Below are experts of layer 2 (counted from 0) of a mixture-of-experts language model. Rows are named gate (a neuron's input weights, with its number), up (a neuron's input weights, with its number) and show model dimensions 0-159. Each number is 50 + 10 x the weight over its row's rms, rounded and kept within 0 to 99.
Before each expert's rows: a language model's description of what the expert responds to; "gets" lists some tokens that make up at least twice as much of what it gets as of all text. This comes from a sample of Wikipedia text that the model never trained on. Tokens count by the router's weight.

# expert 23
What it handles: Invisible marks and digits in geographic coordinates (46°50′N / 46.83), plus digits and word pieces in number-heavy tables and infoboxes.
gets: "′", "4", "ard", ".", "ass", "ad"
gate0:25 39 76 48 60 60 41 47 61 53 47 51 51 73 57 42 70 40 53 50 35 49 48 57 63 43 60 31 61 53 46 48 40 36 59 32 49 67 60 51 56 43 55 47 51 49 33 66 51 40 37 39 42 36 40 65 32 56 58 44 41 49 57 52 59 18 51 35 67 54 71 48 54 36 49 38 51 45 41 50 43 43 53 45 56 54 61 53 55 59 50 58 40 44 47 52 39 41 44 38 51 52 44 59 35 59 59 44 42 44 58 49 26 47 49 50 59 53 51 66 43 41 44 68 43 52 49 65 45 43 59 61 55 65 48 35 52 55 67 47 58 51 58 51 68 46 64 53 48 56 48 64 52 41 46 72 51 50 43 47
up0:48 45 65 55 53 55 51 31 50 48 58 52 56 48 60 47 62 37 56 56 54 50 59 42 57 45 51 51 42 47 51 39 52 48 34 38 53 54 57 27 42 46 37 35 61 67 57 64 36 54 39 33 45 64 41 60 38 46 54 62 45 47 56 41 62 58 31 68 47 43 64 34 47 54 47 43 55 45 50 41 54 59 24 44 52 55 48 62 60 44 35 42 55 54 45 59 53 62 41 33 48 43 55 68 52 64 58 48 39 42 40 50 42 46 42 55 44 63 54 57 32 45 38 52 58 55 59 50 50 31 60 77 42 55 51 36 51 55 62 31 68 68 42 42 58 35 60 57 73 44 65 50 46 46 56 59 55 35 61 29

# expert 35
What it handles: Articles and possessive determiners starting a noun phrase, mostly "the", also a, an, this, its, his, often after of or in.
gets: " the", " a", " The", "The", " an", " his"
gate2:52 35 53 48 54 59 24 49 59 51 44 53 59 51 53 38 60 62 48 41 63 52 61 55 47 42 43 41 67 58 60 59 43 41 73 61 54 64 55 42 53 48 53 31 29 53 37 44 65 20 51 41 33 44 33 55 43 48 48 50 33 63 45 47 34 48 68 53 58 52 49 46 49 56 38 60 47 50 43 64 49 70 46 64 48 57 33 53 40 54 36 41 49 46 43 44 48 53 57 41 50 50 49 59 40 60 63 51 55 32 55 56 45 37 46 51 56 52 38 70 40 41 69 55 49 33 45 57 58 64 42 59 40 63 51 57 34 45 48 35 43 58 54 35 66 64 57 56 42 49 37 39 50 62 57 72 53 40 37 49
up2:59 60 40 65 53 43 76 57 48 46 51 38 47 48 41 54 42 36 55 56 34 49 35 40 48 53 53 70 30 48 40 36 54 52 23 44 55 43 49 50 46 45 40 63 66 55 59 51 41 78 49 50 54 45 65 42 59 54 39 41 67 47 49 53 59 51 28 50 47 46 53 54 55 40 63 43 49 51 58 41 49 33 46 41 54 44 65 39 61 53 73 63 49 58 53 54 43 53 48 40 46 41 54 46 58 42 45 43 51 70 56 46 51 60 55 55 44 37 58 35 56 70 25 54 41 55 56 43 50 44 64 38 54 38 46 43 71 56 60 67 57 44 50 50 39 38 41 48 61 51 67 62 48 35 49 32 56 47 67 59

# expert 25
What it handles: Colons, dashes and bullets in infobox lines such as Country:, Province:, Born, Coordinates, plus digits inside degree-minute-second coordinates.
gets: ":", "-", "\n", "′", " •", " Country"
gate0:37 51 43 60 39 63 42 52 33 60 57 59 43 52 37 49 54 52 42 57 42 65 43 24 42 42 50 41 64 27 39 72 59 48 76 49 38 51 51 53 51 41 44 44 45 46 59 54 66 43 46 56 38 49 55 33 50 42 46 51 39 51 53 52 42 49 62 64 41 37 65 51 52 50 37 45 61 33 50 36 69 63 65 69 46 60 52 54 66 60 52 41 43 42 52 54 36 60 53 53 45 44 53 58 62 39 43 58 61 51 47 53 61 37 46 68 37 45 43 52 63 49 43 32 47 50 50 40 47 69 37 54 40 44 50 46 45 55 27 37 57 51 44 45 44 57 69 64 39 52 60 52 51 66 61 65 51 51 70 59
up0:61 45 55 46 72 51 42 51 38 34 51 52 65 37 66 58 50 50 74 50 59 57 64 44 45 43 53 48 44 55 39 59 47 58 58 54 38 54 52 38 30 47 69 58 27 40 33 56 61 36 51 56 50 66 57 49 46 40 45 60 50 85 55 65 46 46 47 45 46 43 47 46 50 46 46 51 49 46 53 42 48 60 55 49 65 53 33 54 56 50 48 49 41 63 50 47 45 48 46 54 55 46 37 63 59 43 44 62 52 46 49 38 58 36 33 70 46 47 55 30 49 65 60 64 43 45 43 44 73 59 36 45 47 64 67 56 42 51 39 57 36 75 42 66 37 37 37 48 43 37 41 57 45 48 44 61 56 48 56 58

# expert 26
What it handles: Labels and values in infobox or list entries such as Released:, Density:, Species:, Born, Died, plus table spaces and by.
gets: " ", " by", " \"", " Died", " released", " Date"
gate0:50 55 48 31 45 63 51 53 60 59 43 54 62 47 48 54 63 53 58 66 27 69 59 59 49 57 49 53 49 41 40 26 56 52 61 45 36 51 60 54 55 47 66 48 54 60 61 49 51 51 50 62 62 54 38 59 55 60 33 51 40 46 35 51 48 44 44 47 48 55 51 60 52 42 40 65 55 47 47 49 52 71 60 42 34 63 48 58 50 58 58 42 59 31 39 44 64 45 43 54 57 33 56 24 64 48 43 56 49 44 54 28 37 41 44 50 51 58 37 57 62 40 39 51 52 56 37 46 50 60 27 41 45 45 48 53 50 39 49 31 31 44 46 66 73 45 61 35 63 49 65 57 44 67 53 72 49 34 63 45
up0:56 44 44 46 63 40 60 47 51 61 55 35 50 40 47 53 31 49 33 45 51 45 52 50 51 44 41 34 62 51 63 35 41 61 38 63 51 49 45 37 63 55 36 40 57 39 23 47 58 56 64 61 42 58 63 54 52 44 45 49 61 36 51 51 50 64 40 65 35 37 29 53 37 53 57 53 63 48 51 39 39 41 50 60 40 59 65 47 68 50 53 43 47 53 60 35 44 47 63 56 44 57 66 60 78 60 49 57 69 54 78 39 49 54 37 50 42 58 47 57 33 48 56 56 54 55 50 38 41 62 48 49 44 53 50 45 51 21 45 34 64 49 72 50 64 50 46 63 46 47 54 43 45 35 50 46 40 45 57 54

# expert 29
What it handles: Final pieces finishing a word after its start (Gre-ater, Te-levision, Archae-ology, Gard-ens), plus zeros in numbers and table pipes.
gets: "0", "om", "oute", "ot", "ater", "\n"
gate0:35 31 64 58 67 48 47 57 54 59 64 43 58 76 59 47 45 44 62 45 65 48 58 44 46 48 48 42 71 53 55 52 42 44 42 25 58 41 61 55 68 39 64 63 40 51 52 59 69 35 60 48 38 53 62 42 44 29 49 42 45 40 69 57 31 54 49 37 62 34 35 40 39 60 47 50 59 57 45 59 51 53 66 41 56 39 48 54 43 48 55 44 58 42 55 53 60 42 46 53 51 52 41 71 25 52 39 27 49 35 61 52 54 51 50 37 48 42 55 52 66 50 33 49 58 40 51 59 64 59 46 59 60 55 50 54 58 46 57 41 69 36 57 47 46 41 53 46 35 60 50 59 52 52 50 64 59 48 45 36
up0:43 46 70 45 42 25 57 65 50 41 48 50 47 46 51 62 59 49 63 43 48 53 36 58 38 42 61 61 53 56 50 41 40 43 41 47 48 44 78 59 80 45 54 43 39 51 30 39 72 48 55 44 53 61 53 58 25 62 40 55 43 61 54 28 40 41 48 50 70 45 37 45 70 65 51 53 47 65 54 63 27 63 57 46 41 46 45 49 40 56 37 49 57 63 45 41 44 61 62 53 50 40 41 67 44 45 53 61 52 48 54 45 42 52 48 34 27 49 44 47 64 57 53 61 52 58 47 70 61 51 38 42 54 53 57 43 53 44 60 57 48 50 46 48 63 37 46 45 57 46 41 40 42 53 47 48 53 34 58 37

# expert 41
What it handles: Word pieces with "ch" (r-ich, Cze-ch, Hirs-ch, arch) and digits or pipes starting cells and years in sports and election tables.
gets: "ch", "|", "4", "2", " ch", " Ch"
gate0:40 58 43 42 69 67 39 52 63 38 59 57 60 56 51 63 32 51 58 56 54 54 52 52 41 54 39 40 36 61 60 51 51 55 47 54 44 55 57 31 55 36 57 45 50 47 40 52 55 59 45 46 41 48 47 56 38 54 46 72 49 58 52 67 41 38 56 65 38 54 70 33 50 22 44 73 59 47 38 49 52 52 49 69 69 48 49 52 37 62 57 58 48 42 36 43 49 46 43 40 44 56 63 53 37 49 23 50 37 39 46 47 71 58 45 47 50 64 53 55 51 57 45 60 54 36 50 46 61 56 45 56 56 64 45 59 44 56 45 28 56 34 58 26 52 30 56 44 54 51 45 71 36 60 53 61 43 51 66 53
up0:74 37 43 50 36 56 52 54 44 59 36 61 50 56 47 32 48 50 58 37 49 35 37 46 41 50 54 60 49 32 40 52 53 55 54 50 57 54 39 66 45 58 37 67 38 63 46 63 57 32 50 53 59 51 50 41 53 58 59 33 46 67 47 41 57 57 46 30 61 54 44 56 37 74 42 48 54 71 53 53 48 56 58 42 36 38 58 52 63 37 63 36 60 54 48 48 46 57 71 54 43 41 47 49 59 55 84 60 67 46 55 45 44 53 41 47 31 28 54 29 53 36 61 39 33 55 41 49 45 43 47 54 45 46 66 41 65 50 56 73 43 43 45 52 40 50 52 53 51 47 56 43 60 40 52 45 49 45 44 57

# expert 62
What it handles: Inner syllable pieces after m or similar, such as Walm-art, Taylor-M-att-hews, Insh-all-ah, Master, plus digit 4.
gets: "4", " be", "art", "ir", "ar", "all"
gate2:40 55 48 34 43 43 55 48 60 30 53 42 48 49 64 61 62 61 42 63 49 57 72 42 48 56 47 39 45 56 45 69 84 67 50 62 44 37 58 39 49 37 48 53 45 39 51 49 47 42 54 65 62 55 57 46 56 51 50 42 43 42 57 46 66 30 56 58 61 39 61 52 55 55 42 39 45 64 46 51 55 41 51 49 28 23 35 57 50 67 46 55 32 36 54 49 52 31 59 65 55 33 49 44 56 57 34 45 69 51 38 46 51 45 39 40 57 47 43 64 42 43 47 47 61 64 48 31 37 60 36 40 36 48 60 43 48 50 53 53 52 53 59 52 62 50 60 60 37 54 55 51 63 40 61 57 53 60 31 56
up2:36 29 54 48 47 46 53 44 46 58 50 37 49 53 49 60 49 43 45 44 47 60 32 55 54 49 63 67 61 64 50 52 61 43 73 51 58 41 35 43 62 49 54 52 46 37 69 43 61 43 45 60 53 50 48 57 50 53 37 44 50 26 47 39 42 71 73 37 28 55 48 68 49 58 69 51 51 41 76 44 60 49 61 49 57 54 53 42 54 41 48 61 51 45 63 39 57 53 51 61 40 38 46 49 45 40 62 59 48 62 52 45 63 62 55 56 53 52 38 52 61 69 53 37 53 35 39 52 57 61 32 56 59 34 49 53 63 44 41 30 41 62 38 48 62 33 57 34 59 42 48 52 59 59 66 51 37 34 43 42

# expert 4
What it handles: Articles and determiners opening a noun phrase, mostly the, also a, an, this, its, his, their, plus section-heading == markers.
gets: " the", " The", " a", "The", ".\n\n", "=="
gate0:40 55 28 32 49 60 47 57 35 55 54 43 39 56 37 51 51 58 42 55 74 65 58 57 53 65 50 53 46 55 41 48 39 38 46 58 68 41 43 52 48 24 64 56 52 34 47 39 35 54 49 64 64 67 61 32 40 53 62 41 53 61 37 53 43 58 60 41 56 35 54 55 61 29 39 60 39 47 69 51 52 58 51 43 56 48 51 44 50 52 69 59 33 47 42 59 55 31 57 57 50 46 54 50 39 48 49 34 60 34 48 54 37 49 62 46 54 49 60 62 59 38 65 71 57 52 73 43 51 50 36 36 47 63 68 46 57 47 53 47 57 42 55 58 47 58 31 48 59 58 46 59 38 61 44 39 52 51 42 43
up0:57 46 61 58 47 37 67 58 63 53 55 47 63 54 70 40 50 53 36 37 43 30 35 41 52 34 51 37 52 41 52 64 62 62 62 49 29 57 56 65 52 71 28 49 43 71 53 58 55 44 55 45 54 48 44 64 60 52 50 61 40 39 58 46 53 46 46 65 43 62 39 36 44 52 58 39 54 49 35 48 52 49 49 44 46 48 53 47 43 60 34 37 43 59 50 35 48 74 41 49 50 49 48 50 60 48 50 69 39 66 51 30 58 53 42 35 47 56 36 49 46 53 45 46 39 51 20 60 59 42 43 60 51 31 27 57 53 44 51 60 59 58 66 45 50 38 61 50 62 46 62 53 55 35 56 52 56 47 57 66

# expert 30
What it handles: Lowercase middle pieces after a short capital or consonant start of a name or word, such as ud in Hudson, ank in Yankees, ibrary.
gets: "ud", "A", "S", "as", "ad", "ind"
gate0:40 51 59 44 37 35 49 39 45 58 64 55 51 63 47 54 59 45 60 38 56 45 63 61 38 46 42 33 68 45 41 54 44 50 40 32 51 42 58 50 57 52 32 28 66 29 36 44 54 67 45 74 55 39 44 59 49 53 48 57 53 28 49 46 54 64 54 49 58 50 74 57 46 54 61 46 55 45 52 54 48 60 61 39 61 32 39 45 60 62 42 35 59 40 41 60 54 34 51 33 48 54 62 51 39 58 46 55 43 67 69 34 58 47 48 39 64 43 63 47 64 58 39 51 58 46 47 43 52 54 54 59 35 55 63 49 33 38 49 45 43 51 44 36 49 74 57 48 48 48 52 37 48 51 42 48 71 67 55 41
up0:51 63 42 50 34 29 46 50 35 55 39 49 65 49 64 50 49 21 29 59 52 66 43 51 45 34 56 66 65 54 60 46 58 48 58 50 39 52 61 61 51 56 63 41 53 61 52 51 54 38 59 43 57 54 55 44 59 44 53 48 48 57 51 67 66 16 46 56 61 50 50 48 44 50 42 62 51 49 46 38 58 27 47 47 55 52 40 53 50 57 47 40 53 51 47 52 57 51 43 52 64 40 48 48 60 47 53 51 64 55 17 60 36 46 39 59 64 51 59 56 58 37 67 46 50 48 43 49 42 60 59 35 54 27 46 31 55 51 42 28 45 46 36 54 57 59 69 45 65 58 51 55 49 43 43 40 43 56 42 63

# expert 9
What it handles: Determiners and possessives after prepositions like of, in and for, such as the, its, their and own, plus adjectives like popular, various.
gets: " the", "==", " his", " its", " their", " a"
gate2:52 49 36 62 46 50 38 54 59 50 51 40 63 53 56 55 46 53 55 74 40 51 39 52 55 38 61 61 51 50 47 51 51 48 62 55 57 59 52 51 57 48 50 50 43 60 75 41 58 28 60 44 63 60 59 55 35 66 64 64 36 27 50 50 52 45 57 59 46 66 56 44 58 56 61 56 49 47 44 36 42 71 61 55 28 56 57 40 63 44 46 53 67 72 58 48 48 47 44 62 50 47 31 48 65 48 44 34 36 59 31 51 50 38 55 60 28 40 36 56 44 60 45 64 42 30 34 48 57 50 38 51 54 52 53 47 38 36 38 42 58 62 49 24 37 53 38 52 51 52 55 54 63 37 54 58 48 50 40 50
up2:59 38 55 45 85 49 43 46 52 45 46 66 49 47 45 31 44 67 63 50 38 57 49 60 52 38 64 55 31 51 45 28 46 60 24 17 61 56 54 40 39 58 53 36 41 47 54 58 61 59 41 35 52 49 47 55 41 61 56 49 42 41 37 47 53 50 60 61 49 52 53 36 49 47 50 48 64 61 54 52 45 51 45 47 46 47 49 46 57 40 62 47 57 65 55 56 83 44 27 46 48 45 60 45 50 48 45 43 44 36 44 53 68 43 47 63 27 44 63 77 49 59 50 60 34 48 36 48 47 49 57 60 58 60 54 50 44 52 37 54 51 55 46 41 57 60 51 45 56 48 66 50 56 48 36 54 56 45 58 58

# expert 51
What it handles: Leading digits of numbers in table cells, plus suffixes like ring in Recurring and starring, er, ur.
gets: "1", "2", "3", "4", "7", "5"
gate0:57 44 50 55 62 50 50 37 65 64 37 54 63 40 37 48 52 46 44 57 42 60 47 45 54 54 54 62 46 58 44 40 57 65 55 63 33 40 58 51 37 47 45 41 36 55 49 61 48 55 52 46 70 69 49 43 48 63 46 58 44 59 43 70 48 60 53 59 27 33 39 69 71 19 53 49 35 57 61 53 40 47 32 59 51 59 43 46 66 53 55 50 38 61 47 51 59 46 70 53 38 69 56 51 39 47 39 43 42 68 44 36 65 31 50 61 47 40 48 40 49 62 65 64 41 40 52 24 51 63 49 62 54 65 53 60 45 43 42 53 62 41 51 49 41 43 46 53 46 42 46 63 46 54 43 44 37 45 57 47
up0:36 54 55 49 54 65 52 59 45 35 60 51 57 45 56 56 41 56 35 34 39 45 34 43 39 41 54 43 52 41 55 58 65 50 47 56 59 48 45 69 51 66 51 45 29 67 67 45 58 56 67 62 39 38 51 38 53 45 64 44 71 44 43 61 45 52 64 43 68 52 32 57 53 49 53 51 83 56 34 52 60 50 57 55 49 42 63 51 47 56 42 44 24 45 59 31 40 51 71 43 47 54 46 45 35 45 50 59 61 56 59 55 35 43 58 45 53 58 38 47 44 38 41 32 44 59 38 62 53 29 59 44 49 53 56 44 43 59 55 54 55 46 60 57 67 47 60 50 48 57 39 71 53 44 46 54 32 46 47 45

# expert 7
What it handles: Closing pieces of foreign or unusual proper names and words, such as -ić, -ski, -idae, -ius, Pavilion, Cyrillic letters.
gets: "ia", "o", "s", "es", "i", "us"
gate0:50 45 71 52 56 51 45 59 50 57 48 41 60 40 50 50 54 40 53 32 48 32 58 48 49 45 57 52 65 50 55 39 59 66 59 28 43 54 56 59 20 51 52 58 51 62 57 63 52 57 53 56 39 43 60 29 56 56 44 54 55 35 37 52 54 56 57 46 47 71 41 53 53 54 40 62 61 42 41 48 59 52 30 66 52 25 42 37 46 38 70 56 47 44 57 36 41 52 59 62 73 48 37 41 61 56 58 44 56 67 57 78 41 54 45 29 40 43 33 35 50 40 40 57 58 42 41 53 47 55 48 57 35 59 45 61 53 42 58 55 44 42 42 46 55 68 55 46 45 50 53 56 41 65 35 39 44 46 52 56
up0:58 49 46 60 34 57 45 47 49 52 58 58 47 67 44 47 47 36 29 31 48 57 55 57 48 46 54 38 42 48 59 54 46 52 42 51 66 30 40 63 48 39 38 52 50 46 35 41 53 28 63 57 49 46 65 34 62 45 64 46 59 41 41 48 52 45 49 51 57 44 53 60 43 73 50 42 68 55 48 37 32 54 42 36 56 66 58 33 61 77 38 38 80 31 35 65 49 48 52 54 65 42 70 59 45 57 47 55 52 50 48 37 30 57 39 55 45 51 54 37 33 57 64 44 58 51 55 22 52 51 48 56 57 44 56 56 41 55 51 61 56 50 55 53 48 51 52 47 47 53 61 55 54 55 49 66 53 60 41 53

# expert 63
What it handles: Capitalized words and pieces inside award, championship and institution names, such as World T-able Tennis, Academy of Sc-iences, Cup.
gets: " ", " the", "\n", " T", " D", " an"
gate2:69 54 31 33 39 42 48 50 75 27 44 50 48 50 69 59 53 41 46 66 72 34 72 50 58 50 37 39 46 67 60 68 67 58 46 52 50 46 51 61 46 51 46 52 47 44 49 42 58 59 65 43 41 48 48 45 58 55 63 54 48 37 62 47 61 29 39 46 44 71 67 57 51 57 65 46 40 60 54 58 50 56 55 34 40 48 49 41 59 46 32 58 57 42 35 52 45 63 52 44 47 56 47 50 50 54 59 47 40 45 45 53 57 60 38 59 44 46 44 54 58 48 37 55 40 50 39 63 58 31 49 61 63 46 39 39 61 44 57 47 32 65 56 21 44 52 56 56 49 55 48 55 45 37 28 56 52 59 44 57
up2:65 59 34 37 53 48 43 66 66 38 44 41 55 47 46 62 52 37 45 63 71 44 60 42 50 62 16 44 21 53 58 59 50 41 37 50 50 57 54 67 45 35 57 43 39 54 66 31 50 55 52 27 49 59 57 50 62 42 57 48 73 62 41 46 57 48 49 52 50 54 62 56 45 43 57 49 55 46 54 52 38 55 57 47 41 42 40 36 48 41 41 49 55 45 39 56 48 62 41 48 53 61 56 46 45 55 58 60 49 45 50 55 58 55 38 46 40 53 63 50 50 33 57 64 39 46 43 60 51 48 48 55 59 53 48 49 58 55 64 60 35 63 54 29 46 34 38 53 55 51 43 57 36 27 44 52 50 54 28 78